{"num_hidden_layers": 12, "hidden_size": 128, "normalize_top_k": true, "balance_loss": 0.00763, "balance_bias": false, "lr_router": 0.00251, "norm_eps": 1e-05, "beta2": 0.99, "max_steps": 8394}
Below are experts of layer 8 (counted from 0) of a mixture-of-experts language model. Rows are named up (a neuron's input weights, with its number) and show model dimensions 0-127. Each number is 200 + 40 x the weight over its row's rms, rounded and kept within 0 to 999.
Before each expert's rows: "comes after" lists some tokens at least twice as common just before its tokens as in all text; "gets" lists some tokens that make up at least twice as much of what it gets as of all text. This comes from a sample of Wikipedia text that the model never trained on. Tokens count by the router's weight.

# expert 14
comes after: "\n", "ed", "s", " born", " located", " died"
gets: " in", " In", "-", "In", " of", " con"
up0,214,202,173,226,280,185,232,258,202,246,224,217,215,155,155,243,249,192,170,180,188,132,146,240,217,190,234,208,214,200,288,240,247,183,179,221,200,280,207,233,153,248,189,140,178,231,223,249,152,158,229,246,226,257,207,156,254,152,167,179,198,221,179,195,232,214,234,169,215,183,223,197,180,170,259,175,267,211,205,274,168,171,210,224,207,209,149,246,188,241,297,204,148,263,236,229,228,253,225,165,178,227,214,146,187,181,214,168,248,153,100,160,136,176,144,194,256,170,207,290,188,255,154,238,267,258,247,151
up1,160,191,242,220,214,198,300,273,235,242,186,163,205,306,191,189,173,142,215,222,191,274,226,172,226,251,174,215,208,240,222,204,193,258,188,169,241,230,100,229,170,214,197,269,180,226,273,250,167,216,205,193,217,185,159,195,194,142,237,177,178,267,237,137,125,210,218,260,266,246,86,194,178,187,197,165,185,239,237,224,226,265,148,209,207,167,131,210,230,287,219,204,242,234,137,258,154,183,223,204,203,146,174,189,191,289,194,170,189,267,253,210,186,237,177,165,225,228,209,206,190,232,163,229,195,180,191,207
up2,239,221,129,186,251,214,281,247,125,208,194,193,215,209,252,146,252,232,216,185,203,239,243,114,109,270,214,155,181,181,231,165,181,181,178,200,240,179,160,173,219,194,152,242,252,274,136,246,266,222,237,258,285,168,165,252,193,186,255,144,216,244,206,189,183,138,234,258,226,257,162,244,202,227,192,166,216,251,226,190,239,224,247,194,218,217,207,184,198,255,165,109,211,181,206,162,225,212,282,211,218,134,230,200,247,165,202,240,221,200,204,250,274,202,235,190,197,226,243,127,252,221,178,232,162,175,187,242
up3,162,266,187,186,243,226,213,175,225,199,228,190,179,280,191,167,222,202,263,251,205,215,288,226,255,219,178,258,187,224,167,226,178,272,226,150,280,204,182,227,176,175,147,286,280,182,197,183,238,208,214,264,210,206,212,124,177,238,143,199,240,312,159,218,272,214,195,194,226,258,221,222,222,236,162,272,198,255,211,209,250,188,179,181,234,167,170,214,261,185,153,241,222,152,272,286,243,187,225,220,188,102,154,201,185,255,178,200,210,206,225,178,219,172,228,179,221,208,185,203,158,147,275,147,230,239,216,234
up4,198,201,278,168,155,206,244,256,177,225,187,226,261,140,226,204,183,237,258,157,193,194,187,117,163,195,202,195,216,284,222,176,146,210,211,203,153,232,167,200,273,149,193,140,216,183,186,160,217,165,144,204,247,164,233,193,260,148,204,197,173,220,284,252,166,179,261,303,265,164,95,182,128,206,191,207,206,153,157,167,160,187,244,242,238,252,179,204,255,215,197,198,188,169,161,236,236,192,158,216,136,155,151,163,194,121,187,218,238,200,219,139,170,227,177,188,189,245,241,171,231,246,233,184,192,223,304,198
up5,204,212,236,284,245,173,224,221,260,254,208,154,172,203,276,155,284,199,268,233,245,213,233,265,143,182,202,166,165,212,256,216,181,209,168,273,207,171,241,239,202,188,196,110,177,176,210,218,218,246,217,162,202,192,208,170,178,227,200,240,195,239,147,245,178,214,205,177,202,214,249,203,193,238,297,278,257,155,168,243,117,171,245,185,206,136,188,175,224,147,233,288,222,170,194,104,243,212,219,171,189,187,230,263,134,183,179,240,217,205,194,192,241,200,180,200,104,175,179,255,192,236,203,217,265,260,255,206
up6,169,168,195,132,219,233,210,189,109,205,193,220,240,186,164,167,203,165,232,201,202,243,211,242,253,150,246,267,159,232,184,266,220,274,171,263,179,272,179,152,193,257,204,187,212,105,182,198,223,226,164,197,147,231,231,245,190,109,163,235,162,191,268,195,140,217,211,195,154,204,181,228,218,230,257,145,234,217,211,224,193,244,234,150,226,150,184,258,188,266,198,217,237,199,186,144,230,157,147,177,138,177,129,167,188,230,211,230,269,237,180,138,234,192,169,205,246,207,171,268,208,239,186,194,269,134,114,263
up7,170,106,168,174,193,229,281,182,248,224,206,171,192,203,232,267,219,166,201,251,191,146,231,144,114,179,167,139,115,148,167,180,188,240,201,178,161,233,263,186,243,180,198,176,210,177,181,233,226,218,146,230,264,211,245,200,172,111,202,124,192,190,181,233,244,216,209,234,164,149,207,217,129,215,148,155,196,147,223,183,213,208,246,198,197,243,177,196,205,208,194,165,111,240,209,165,207,244,163,217,165,175,235,142,243,194,182,269,192,204,159,115,248,164,271,190,181,223,226,116,210,259,218,177,183,262,153,291

# expert 62
comes after: " (", "–", ",", ".", " in", "|"
gets: "20", "0", " 199", "6", "8", "9"
up0,109,247,219,191,211,146,276,196,266,185,188,200,258,219,228,139,204,210,192,111,174,192,174,168,210,216,173,173,223,213,268,173,212,296,186,222,214,230,204,236,158,189,178,184,206,205,136,153,223,140,147,141,129,188,133,283,259,202,240,156,229,223,168,199,207,148,158,141,71,249,183,189,222,187,235,158,224,195,142,213,162,186,201,269,155,218,204,244,205,145,175,187,173,180,161,207,154,176,225,159,182,266,217,112,247,185,245,234,174,225,168,179,199,186,218,180,202,133,205,155,208,136,202,165,212,202,264,188
up1,227,160,111,216,188,253,205,236,224,173,129,227,220,222,234,227,206,187,231,278,221,181,210,144,122,165,191,206,220,181,117,179,217,203,154,266,249,185,161,209,224,135,211,190,246,266,251,251,178,136,223,209,166,118,247,123,186,250,166,222,137,204,189,278,199,178,208,202,253,160,213,217,198,193,216,217,151,253,192,226,196,146,174,308,185,252,260,203,128,150,166,135,168,155,207,223,193,244,138,215,263,162,183,190,241,195,254,243,199,158,210,178,213,221,226,244,201,232,180,293,190,193,203,179,205,209,140,239
up2,246,129,98,203,265,227,253,233,99,132,157,136,191,230,222,141,141,125,205,201,145,189,215,239,211,233,249,215,162,217,240,209,209,255,170,165,154,198,202,245,214,191,219,232,196,118,167,144,212,142,243,226,193,188,173,277,194,126,235,153,205,130,193,194,174,173,184,191,200,211,243,231,200,206,239,203,207,194,179,217,173,201,148,253,193,235,233,185,293,231,250,171,162,175,261,185,232,193,81,241,227,223,210,190,204,188,259,242,159,200,238,233,201,236,287,164,165,215,195,209,208,211,155,158,207,159,162,172
up3,239,300,170,173,198,200,165,184,205,144,160,202,270,242,186,287,205,196,223,217,216,205,221,168,294,236,191,164,240,193,139,135,125,147,166,267,158,148,231,246,175,221,163,170,232,191,171,191,226,240,260,218,176,168,182,222,241,157,157,156,212,251,165,235,145,199,183,104,167,310,175,198,248,240,99,203,193,195,166,197,147,167,217,171,128,174,144,188,140,155,244,217,165,228,196,171,236,172,168,182,229,213,218,238,195,207,201,150,269,210,180,209,268,192,197,181,141,195,192,282,181,206,231,181,228,203,222,198
up4,131,91,211,229,210,92,196,191,215,172,224,162,149,190,222,252,155,193,201,169,169,213,197,281,145,137,163,257,210,178,151,161,245,229,190,169,189,214,156,216,185,215,213,170,195,156,184,236,205,182,226,210,251,99,220,225,181,196,225,221,186,155,155,219,188,161,244,281,211,187,189,167,175,191,275,204,184,199,259,139,114,186,237,167,219,145,104,264,179,153,173,181,160,180,217,161,236,169,152,231,181,212,253,231,236,241,234,231,144,226,265,222,148,157,209,185,232,181,255,169,187,204,193,170,134,125,253,198
up5,163,127,210,230,222,210,232,146,188,243,210,178,193,192,174,196,157,269,183,217,239,193,190,181,268,129,237,113,218,207,215,256,122,142,203,208,208,225,185,139,238,209,205,114,210,242,280,173,161,213,166,163,196,159,218,150,222,285,215,234,223,230,223,170,166,185,224,294,226,263,212,220,207,229,249,171,248,214,126,254,166,137,160,200,228,176,242,239,202,151,224,249,169,168,175,258,179,219,176,283,160,141,243,186,202,160,190,200,222,229,250,158,202,210,194,264,221,298,211,200,162,174,263,197,209,152,128,183
up6,195,193,162,171,186,190,166,177,229,164,178,226,148,243,162,179,183,204,269,201,163,139,223,192,219,321,224,149,162,211,182,185,237,146,180,232,152,176,224,158,265,198,202,221,187,188,228,109,220,197,144,196,184,207,179,278,284,183,208,234,87,178,198,169,229,222,253,273,199,216,274,216,207,238,243,217,195,181,220,267,195,242,217,201,192,307,195,225,277,195,265,176,232,188,117,91,180,196,180,143,221,144,201,177,205,188,204,199,203,145,202,247,205,181,223,157,209,243,199,191,256,204,290,208,153,218,221,206
up7,176,215,177,189,278,197,218,228,248,243,204,160,204,205,78,163,165,221,203,199,246,212,226,198,194,211,211,164,258,112,267,177,173,210,158,199,237,173,210,226,183,225,248,169,228,173,182,162,207,138,252,225,289,224,145,204,206,190,198,224,212,226,226,244,156,175,236,217,133,226,131,237,224,128,230,176,279,218,174,150,232,166,180,221,228,187,159,214,235,211,183,196,171,177,234,268,142,170,200,176,214,127,213,189,216,210,274,114,143,165,244,200,168,243,125,234,230,268,184,187,134,150,234,191,174,112,120,216

# expert 3
comes after: " the", " a", "-", " and", " to", " of"
gets: " f", "f", " F", " sh", " th", " Th"
up0,194,228,235,273,188,122,222,194,187,243,207,171,141,129,144,217,250,176,194,197,253,192,223,109,184,240,161,220,198,248,133,242,140,224,203,180,230,239,209,231,248,215,194,207,205,197,175,190,172,238,221,228,236,233,240,160,187,152,220,169,168,243,131,251,236,152,163,197,191,173,233,259,217,242,193,274,218,222,244,239,157,182,196,201,208,234,178,207,178,203,186,166,95,242,184,185,164,180,267,110,181,139,211,153,167,138,213,157,216,209,215,227,320,125,283,190,233,174,242,259,167,240,236,162,240,171,202,154
up1,221,145,174,203,169,197,214,237,236,189,201,226,192,251,199,190,210,207,305,249,187,200,184,158,182,151,260,193,136,199,210,270,189,172,219,198,192,169,114,182,157,202,216,289,185,198,186,293,243,199,144,196,196,222,158,274,172,183,121,237,306,130,156,151,262,237,184,236,191,207,250,223,229,196,153,162,219,254,196,174,209,218,179,180,240,203,256,264,211,250,217,223,141,184,168,230,231,162,211,234,286,240,257,194,203,169,172,225,200,185,222,245,219,180,200,178,183,208,198,181,167,171,171,308,287,272,183,252
up2,233,157,141,221,273,251,289,235,153,231,153,216,266,139,205,205,205,161,269,215,278,124,194,125,227,152,152,206,187,209,216,224,220,190,242,217,201,194,213,196,169,130,180,181,197,178,182,249,184,242,219,190,191,187,196,151,147,229,235,193,159,116,229,226,154,209,207,264,179,190,191,220,245,194,172,226,227,196,129,294,155,193,188,192,209,224,229,225,169,150,262,217,233,164,260,162,190,216,165,221,220,144,199,274,245,297,139,205,208,216,184,277,197,201,222,190,247,227,218,263,153,164,195,143,276,163,141,167
up3,202,176,175,241,157,230,207,232,301,183,218,178,191,160,129,240,176,111,253,244,206,205,235,137,143,202,185,219,224,234,290,154,263,188,236,184,205,233,231,218,172,207,191,175,163,239,177,183,142,272,228,205,186,182,202,244,202,227,232,170,157,159,182,166,149,237,153,211,194,216,193,186,199,227,230,181,200,177,254,283,180,193,242,41,265,258,160,167,221,135,180,265,197,275,238,189,246,159,213,250,236,244,198,233,219,228,226,241,178,166,116,194,270,129,190,219,234,190,208,217,193,202,223,178,216,157,195,210
up4,95,207,220,242,182,103,185,166,174,276,215,216,243,241,229,120,146,112,205,174,235,202,196,206,280,229,212,95,197,157,143,198,122,209,184,131,173,133,239,277,183,191,210,195,198,214,202,160,88,174,193,174,204,218,197,144,254,122,209,218,192,199,194,238,224,186,232,192,235,190,205,241,193,178,172,170,227,189,228,246,224,248,224,203,150,220,206,204,208,279,185,167,227,162,187,135,185,255,188,164,177,223,270,163,218,267,171,232,230,201,212,173,192,214,186,219,210,155,241,120,218,236,264,189,190,156,234,205
up5,252,161,223,213,190,190,266,179,219,176,307,309,159,190,187,184,251,181,131,136,124,242,206,217,210,248,128,208,191,158,223,262,165,234,193,216,139,224,167,146,225,247,157,209,176,200,184,179,183,216,188,242,180,166,172,134,178,150,246,200,166,110,167,162,149,204,135,166,168,151,206,163,166,202,229,201,140,263,183,178,214,221,212,172,172,197,193,151,147,195,205,172,201,223,146,194,132,194,214,204,281,158,197,223,165,252,208,217,130,241,231,191,228,199,243,170,251,252,228,233,204,238,170,212,213,119,255,113
up6,266,224,167,233,207,178,163,200,138,138,237,225,296,146,233,222,157,200,195,194,167,188,172,227,184,203,280,230,195,270,207,214,270,215,197,243,179,176,212,246,161,248,183,174,258,186,205,193,223,225,219,186,249,158,176,295,195,217,230,151,251,209,297,176,115,163,156,128,181,173,258,197,234,248,163,199,219,214,251,154,226,121,206,231,243,181,298,147,199,223,191,236,215,176,179,232,243,215,172,186,267,223,194,197,179,239,184,182,172,201,122,194,249,252,233,170,231,252,224,249,193,226,215,210,118,166,276,157
up7,228,190,105,181,162,219,143,252,201,163,149,216,179,176,215,224,141,118,192,231,238,95,191,228,123,198,179,189,120,180,238,221,220,188,209,185,174,222,125,166,152,233,164,251,173,169,216,243,183,206,184,158,248,76,169,133,238,213,248,165,155,176,158,157,243,169,208,335,165,184,221,239,171,206,163,183,136,241,153,231,214,204,196,207,234,260,208,135,177,231,203,239,166,200,184,148,258,190,195,204,248,196,166,245,224,192,154,162,219,214,188,223,178,127,167,151,180,158,218,187,206,225,178,181,241,179,172,167

# expert 13
comes after: "\n", " on", ")", "On", " –", " Born"
gets: " |", "|", " January", " September", " August", " November"
up0,205,199,128,206,206,248,177,195,177,227,206,244,173,189,184,255,148,159,225,253,175,213,145,240,224,275,152,179,170,169,211,258,233,261,179,228,202,208,261,193,173,170,230,154,133,218,231,187,168,219,233,140,234,219,152,259,167,175,181,149,180,199,216,246,258,148,261,166,116,201,181,264,248,216,171,181,192,195,134,208,219,185,159,182,232,178,229,175,298,139,185,190,138,227,210,107,250,194,214,148,216,258,187,257,226,175,135,234,208,227,138,215,120,243,157,226,217,229,221,137,222,169,168,215,97,247,166,226
up1,183,214,252,263,195,156,191,186,227,226,212,237,222,295,166,180,138,173,213,235,209,202,239,221,273,250,274,150,205,184,283,169,140,190,292,209,179,203,183,203,187,197,242,179,208,288,132,221,127,212,235,176,250,188,288,153,178,207,140,212,239,246,212,242,225,133,239,192,215,216,166,226,241,225,243,236,221,226,206,188,130,151,168,218,202,105,197,149,266,199,222,203,179,140,176,223,197,154,210,124,221,193,131,195,240,202,224,149,198,195,176,230,141,198,186,271,271,219,215,193,168,160,228,234,226,211,220,276
up2,191,183,270,154,137,201,211,136,267,194,126,210,230,195,166,165,193,241,235,161,176,125,243,232,153,182,170,165,202,143,207,165,217,166,196,206,238,114,178,219,99,196,242,255,129,175,154,266,158,143,198,218,225,222,192,258,181,196,208,184,227,158,180,153,232,147,305,163,234,164,174,252,210,243,148,165,128,131,194,113,197,227,219,193,204,146,181,174,261,214,218,170,251,171,145,220,170,195,237,195,180,217,172,118,159,188,200,183,147,160,227,188,150,195,136,200,161,253,170,227,227,233,220,151,206,195,190,240
up3,192,197,151,177,195,228,181,224,235,233,189,171,180,152,196,202,266,179,151,210,206,230,214,229,203,157,182,179,191,218,324,275,145,240,136,227,215,132,192,182,197,225,221,169,211,228,156,205,247,152,131,207,137,190,181,162,227,201,246,147,205,157,184,173,244,198,227,270,167,147,253,180,197,175,231,210,190,199,180,212,232,189,155,167,192,155,202,167,246,212,200,178,305,242,126,225,181,255,270,248,258,179,276,209,240,243,162,156,166,197,105,203,182,201,186,196,138,217,207,156,303,162,183,202,146,213,196,309
up4,206,212,176,217,173,156,233,234,144,224,204,310,211,152,143,201,189,198,212,203,211,183,197,152,182,157,128,210,267,252,212,176,190,169,198,136,205,242,188,145,186,212,245,202,192,192,195,193,167,183,242,201,216,199,153,224,270,182,243,156,160,277,212,206,184,211,236,158,254,266,294,205,212,194,145,144,229,195,235,155,196,213,262,163,255,206,252,211,183,224,261,140,280,247,107,225,206,218,243,199,293,118,280,294,238,213,192,145,162,194,217,154,196,196,173,166,197,175,216,138,153,186,198,193,234,245,195,148
up5,232,202,187,110,205,128,219,199,208,160,241,123,216,232,274,267,196,191,201,249,184,227,211,142,198,192,257,212,153,138,182,256,225,264,228,244,205,243,220,220,202,174,186,207,150,191,138,189,181,160,125,192,182,189,238,249,167,193,131,201,278,209,175,170,240,235,195,230,193,172,209,136,200,120,210,208,206,247,253,303,247,163,171,81,153,173,179,214,187,235,215,207,210,235,260,169,221,165,234,202,229,157,190,161,234,207,207,278,251,190,140,220,130,228,161,197,198,167,193,228,241,198,152,197,238,111,228,231
up6,187,194,197,194,221,152,176,248,112,189,248,227,230,190,246,194,250,128,158,262,162,152,163,258,228,188,172,192,122,204,252,226,192,190,222,206,231,230,249,236,180,224,214,273,274,183,194,196,168,239,207,228,152,227,232,271,193,207,151,249,232,196,211,206,202,272,219,179,215,127,155,255,207,185,158,176,172,161,218,170,237,71,287,199,160,252,147,223,211,151,155,209,180,224,205,226,185,201,216,120,183,192,170,217,198,177,224,308,182,200,248,119,277,153,202,190,166,259,229,217,165,169,156,212,178,225,159,167
up7,203,151,213,333,181,284,186,179,208,232,141,148,262,208,181,216,159,243,177,234,146,240,185,237,212,248,241,212,239,164,201,199,144,166,230,177,196,201,236,147,196,224,199,210,208,249,177,214,230,244,194,176,236,173,158,223,205,217,169,209,204,185,201,171,233,220,147,236,172,216,257,189,210,230,223,87,185,218,164,209,208,181,216,192,260,192,214,215,224,199,150,230,124,129,175,165,175,277,223,156,305,168,148,167,173,233,181,265,187,213,276,171,268,156,205,180,266,246,222,220,305,232,206,252,214,167,271,225

# expert 45
comes after: "\n", " ", ")", "\n ", " Party", " 1"
gets: "|", " |", "-", "=", ":", "==="
up0,209,239,189,113,181,143,263,210,262,186,197,167,170,205,188,204,191,191,202,260,205,179,130,254,182,264,223,143,176,144,245,213,190,200,143,224,201,108,136,150,148,194,152,148,152,165,167,201,217,298,223,151,253,115,215,198,243,266,193,224,225,149,221,233,147,201,221,197,198,219,101,197,212,185,265,274,232,211,177,225,180,181,229,181,240,135,161,241,168,147,173,264,124,181,173,168,206,211,254,240,182,189,167,182,161,180,192,210,214,212,221,143,258,219,239,205,167,241,238,229,132,219,130,175,233,184,172,217
up1,254,178,207,202,229,258,236,171,227,220,167,189,139,281,196,195,163,204,189,238,207,205,134,171,185,178,196,205,196,245,263,282,208,221,105,182,245,177,197,212,136,189,194,233,138,227,195,229,239,119,226,251,300,214,235,182,224,166,175,183,214,182,245,157,242,153,207,221,213,261,168,227,211,172,179,144,206,249,187,184,210,216,191,162,189,197,241,225,183,194,277,168,164,194,175,261,177,263,232,250,276,200,284,118,178,187,134,138,150,207,157,189,113,157,265,236,198,183,242,227,205,203,139,122,244,156,202,190
up2,238,221,235,206,164,316,128,156,226,251,280,221,177,219,257,244,153,122,166,212,267,196,260,214,261,175,187,232,279,216,154,173,183,224,120,288,125,261,168,167,157,257,160,216,200,207,156,169,207,223,223,200,163,240,195,176,220,168,190,225,208,178,176,203,135,151,185,195,225,213,196,187,186,153,184,211,128,195,188,251,270,152,209,197,220,231,229,238,141,192,245,209,202,202,215,129,150,153,255,208,152,203,248,260,164,171,198,213,217,224,218,259,191,192,160,138,238,212,187,182,132,219,228,187,208,289,234,191
up3,239,215,184,204,218,180,220,258,168,254,195,163,230,263,163,184,116,162,227,246,274,146,205,211,246,214,193,167,125,262,217,114,186,176,212,264,206,222,174,223,239,200,190,156,272,177,214,188,174,200,163,183,192,177,199,171,131,168,157,179,236,274,224,216,201,187,141,225,255,157,281,95,178,178,114,207,148,188,210,186,91,184,195,230,175,219,165,240,278,153,241,214,265,228,166,152,137,202,195,175,282,155,187,179,180,217,135,195,230,163,132,186,231,190,189,197,231,242,181,189,213,225,156,163,230,193,197,169
up4,213,184,205,181,217,223,243,207,154,190,187,111,196,148,187,266,223,159,216,224,161,176,233,147,250,241,236,260,151,219,234,218,211,289,198,269,207,197,228,144,201,269,134,194,120,289,193,199,206,174,217,204,215,260,220,181,213,226,240,244,220,170,156,151,210,194,131,253,143,246,151,179,177,186,193,161,187,191,161,213,203,158,272,213,299,211,206,130,208,213,183,213,193,214,192,159,122,183,173,187,63,269,196,223,145,222,235,210,187,188,160,173,190,213,269,167,180,184,235,205,176,178,132,116,215,225,195,191
up5,168,195,160,195,211,187,187,235,256,148,265,166,217,286,181,174,194,197,165,191,190,166,233,232,163,251,220,141,167,175,146,156,221,212,160,193,254,228,193,299,163,201,212,218,279,203,170,228,234,225,252,200,102,211,192,166,225,201,199,139,201,178,277,153,208,172,207,213,170,265,247,197,229,293,169,227,179,267,140,243,244,199,268,142,197,184,223,184,162,158,213,205,224,250,221,224,179,265,164,279,237,176,239,235,186,181,205,116,151,278,164,192,203,178,175,205,142,217,168,256,234,201,256,233,293,170,172,196
up6,215,229,166,213,206,234,208,237,204,189,198,192,227,233,202,174,153,143,154,95,261,205,250,148,172,222,284,190,144,198,252,139,224,151,211,211,190,214,157,200,156,262,168,160,269,236,271,173,143,194,288,111,202,193,215,198,173,206,205,151,171,214,190,134,248,203,154,242,206,232,211,190,242,234,234,251,231,199,127,207,143,248,188,204,222,196,138,230,227,246,332,194,169,210,216,196,177,193,155,190,285,182,182,209,179,212,185,152,182,174,165,173,86,170,202,151,213,199,165,258,193,206,208,219,169,126,201,215
up7,178,141,223,204,182,157,275,270,168,197,232,102,244,139,173,146,188,129,186,146,164,237,205,206,191,176,282,213,208,188,247,184,204,225,176,196,233,279,248,251,172,240,195,211,229,156,219,143,171,160,194,177,185,177,212,168,246,233,132,304,166,211,243,205,187,217,196,149,181,157,198,235,171,197,220,188,135,114,98,223,224,165,143,132,196,234,164,166,239,203,165,144,214,182,188,195,219,97,187,189,193,163,213,196,223,215,209,286,210,200,182,230,270,231,193,158,187,162,165,124,199,198,219,199,193,257,143,212

# expert 40
comes after: " |", " (", ":", ";", " 4", "|"
gets: " 1", " 0", " 4", " 3", " 2", " 6"
up0,197,185,152,188,190,126,200,169,195,223,185,214,239,159,213,148,215,167,216,208,184,227,224,262,167,287,272,211,186,182,163,126,187,190,254,250,127,183,173,274,237,201,192,166,244,160,125,117,209,184,196,202,278,158,217,202,187,105,227,243,229,260,190,199,156,93,204,239,204,236,237,224,185,235,201,192,272,198,245,216,298,262,172,176,181,226,186,210,241,206,122,205,179,218,179,168,229,112,118,234,198,186,186,187,236,265,259,176,214,190,241,171,132,212,149,203,205,213,184,179,202,259,240,229,217,239,226,207
up1,300,194,156,198,175,244,217,201,222,220,241,122,215,193,265,137,187,122,197,229,213,206,185,217,192,184,179,187,168,176,253,255,204,255,234,260,172,130,195,150,222,247,213,222,281,125,216,254,142,191,203,142,241,114,147,241,210,203,197,195,190,214,176,175,192,247,227,211,197,272,220,226,183,168,212,186,153,246,269,246,186,175,204,174,166,185,239,191,274,214,319,209,253,221,211,195,187,193,230,147,230,175,147,225,224,115,169,276,208,201,197,220,194,203,216,106,207,149,173,121,142,224,224,188,176,226,218,172
up2,148,186,179,191,206,186,217,167,200,232,200,184,205,122,254,243,221,177,179,148,152,233,177,176,217,172,252,245,166,168,262,192,205,142,187,161,167,228,192,276,195,220,150,218,206,123,265,239,191,235,134,170,172,186,168,205,181,182,190,196,131,129,178,217,240,227,222,225,251,216,264,238,175,190,201,196,204,153,204,164,253,222,228,206,237,176,203,169,244,215,121,200,177,203,202,186,210,198,105,204,261,160,268,176,161,155,315,157,183,174,252,152,242,129,221,177,133,119,228,185,99,248,141,173,262,168,174,180
up3,182,222,289,268,226,143,162,144,158,217,189,144,171,191,197,190,216,239,199,202,244,220,209,178,215,131,203,202,223,223,221,202,266,166,221,189,173,175,238,321,161,221,77,232,187,134,275,178,158,214,179,197,166,173,238,167,247,210,193,262,235,245,177,222,156,178,193,111,245,222,240,232,169,275,254,237,155,229,169,246,186,245,238,204,205,240,260,231,193,192,252,197,199,241,231,160,133,222,165,236,225,142,239,215,199,171,141,194,107,180,233,184,176,138,231,184,164,190,179,180,174,189,241,137,169,230,212,149
up4,199,172,184,217,202,173,158,242,218,178,224,180,205,250,190,217,201,198,205,204,242,256,166,252,170,204,204,236,196,186,189,243,177,176,218,199,164,265,149,186,145,190,206,222,252,136,266,190,214,162,218,170,245,157,223,135,200,248,204,201,219,200,201,163,205,251,202,175,135,201,146,219,188,191,176,232,157,178,237,299,182,190,216,189,249,158,173,276,245,199,174,186,222,172,222,264,236,294,89,181,206,301,246,138,180,215,143,220,142,193,172,192,174,312,145,202,245,223,124,301,195,137,163,147,235,182,248,209
up5,221,217,206,208,194,235,171,202,234,153,205,235,157,238,290,228,200,228,216,222,187,244,168,207,194,241,255,346,242,98,192,229,176,157,142,218,242,121,211,185,260,214,276,218,187,152,191,234,196,181,214,240,142,237,130,237,224,216,215,190,193,239,270,209,215,177,140,140,183,231,171,252,210,101,234,166,228,153,249,219,201,180,189,177,169,219,111,212,197,171,126,151,181,239,201,244,161,168,232,155,196,255,224,218,160,103,214,186,216,223,168,181,207,210,212,166,167,214,219,150,169,202,166,181,237,241,241,146
up6,121,154,227,231,127,205,187,184,173,252,188,135,261,191,248,178,163,250,158,235,208,172,275,98,230,191,269,91,180,155,248,185,208,222,190,152,205,218,181,209,151,148,151,218,105,225,178,187,194,285,221,195,253,226,200,234,249,154,178,176,255,219,270,240,223,242,175,158,169,195,224,211,208,215,153,199,223,213,192,226,188,222,197,166,212,218,226,175,235,233,191,189,222,144,203,146,125,250,307,240,168,215,226,217,260,223,277,263,155,204,196,164,195,156,237,170,187,218,172,177,245,202,254,239,183,182,233,226
up7,190,166,255,246,146,160,185,151,179,226,198,197,182,186,166,201,215,235,168,249,208,252,197,242,211,180,213,287,264,203,151,210,195,162,155,145,258,219,190,237,214,200,196,223,216,222,180,182,222,174,208,240,223,202,196,189,155,252,145,189,222,148,180,174,169,270,245,145,197,168,144,269,116,231,114,176,99,171,201,234,232,133,144,239,224,216,163,234,180,170,217,226,240,141,196,178,255,173,237,181,213,217,230,175,213,212,155,146,189,211,211,145,155,211,270,179,230,267,237,166,204,128,232,150,232,174,284,72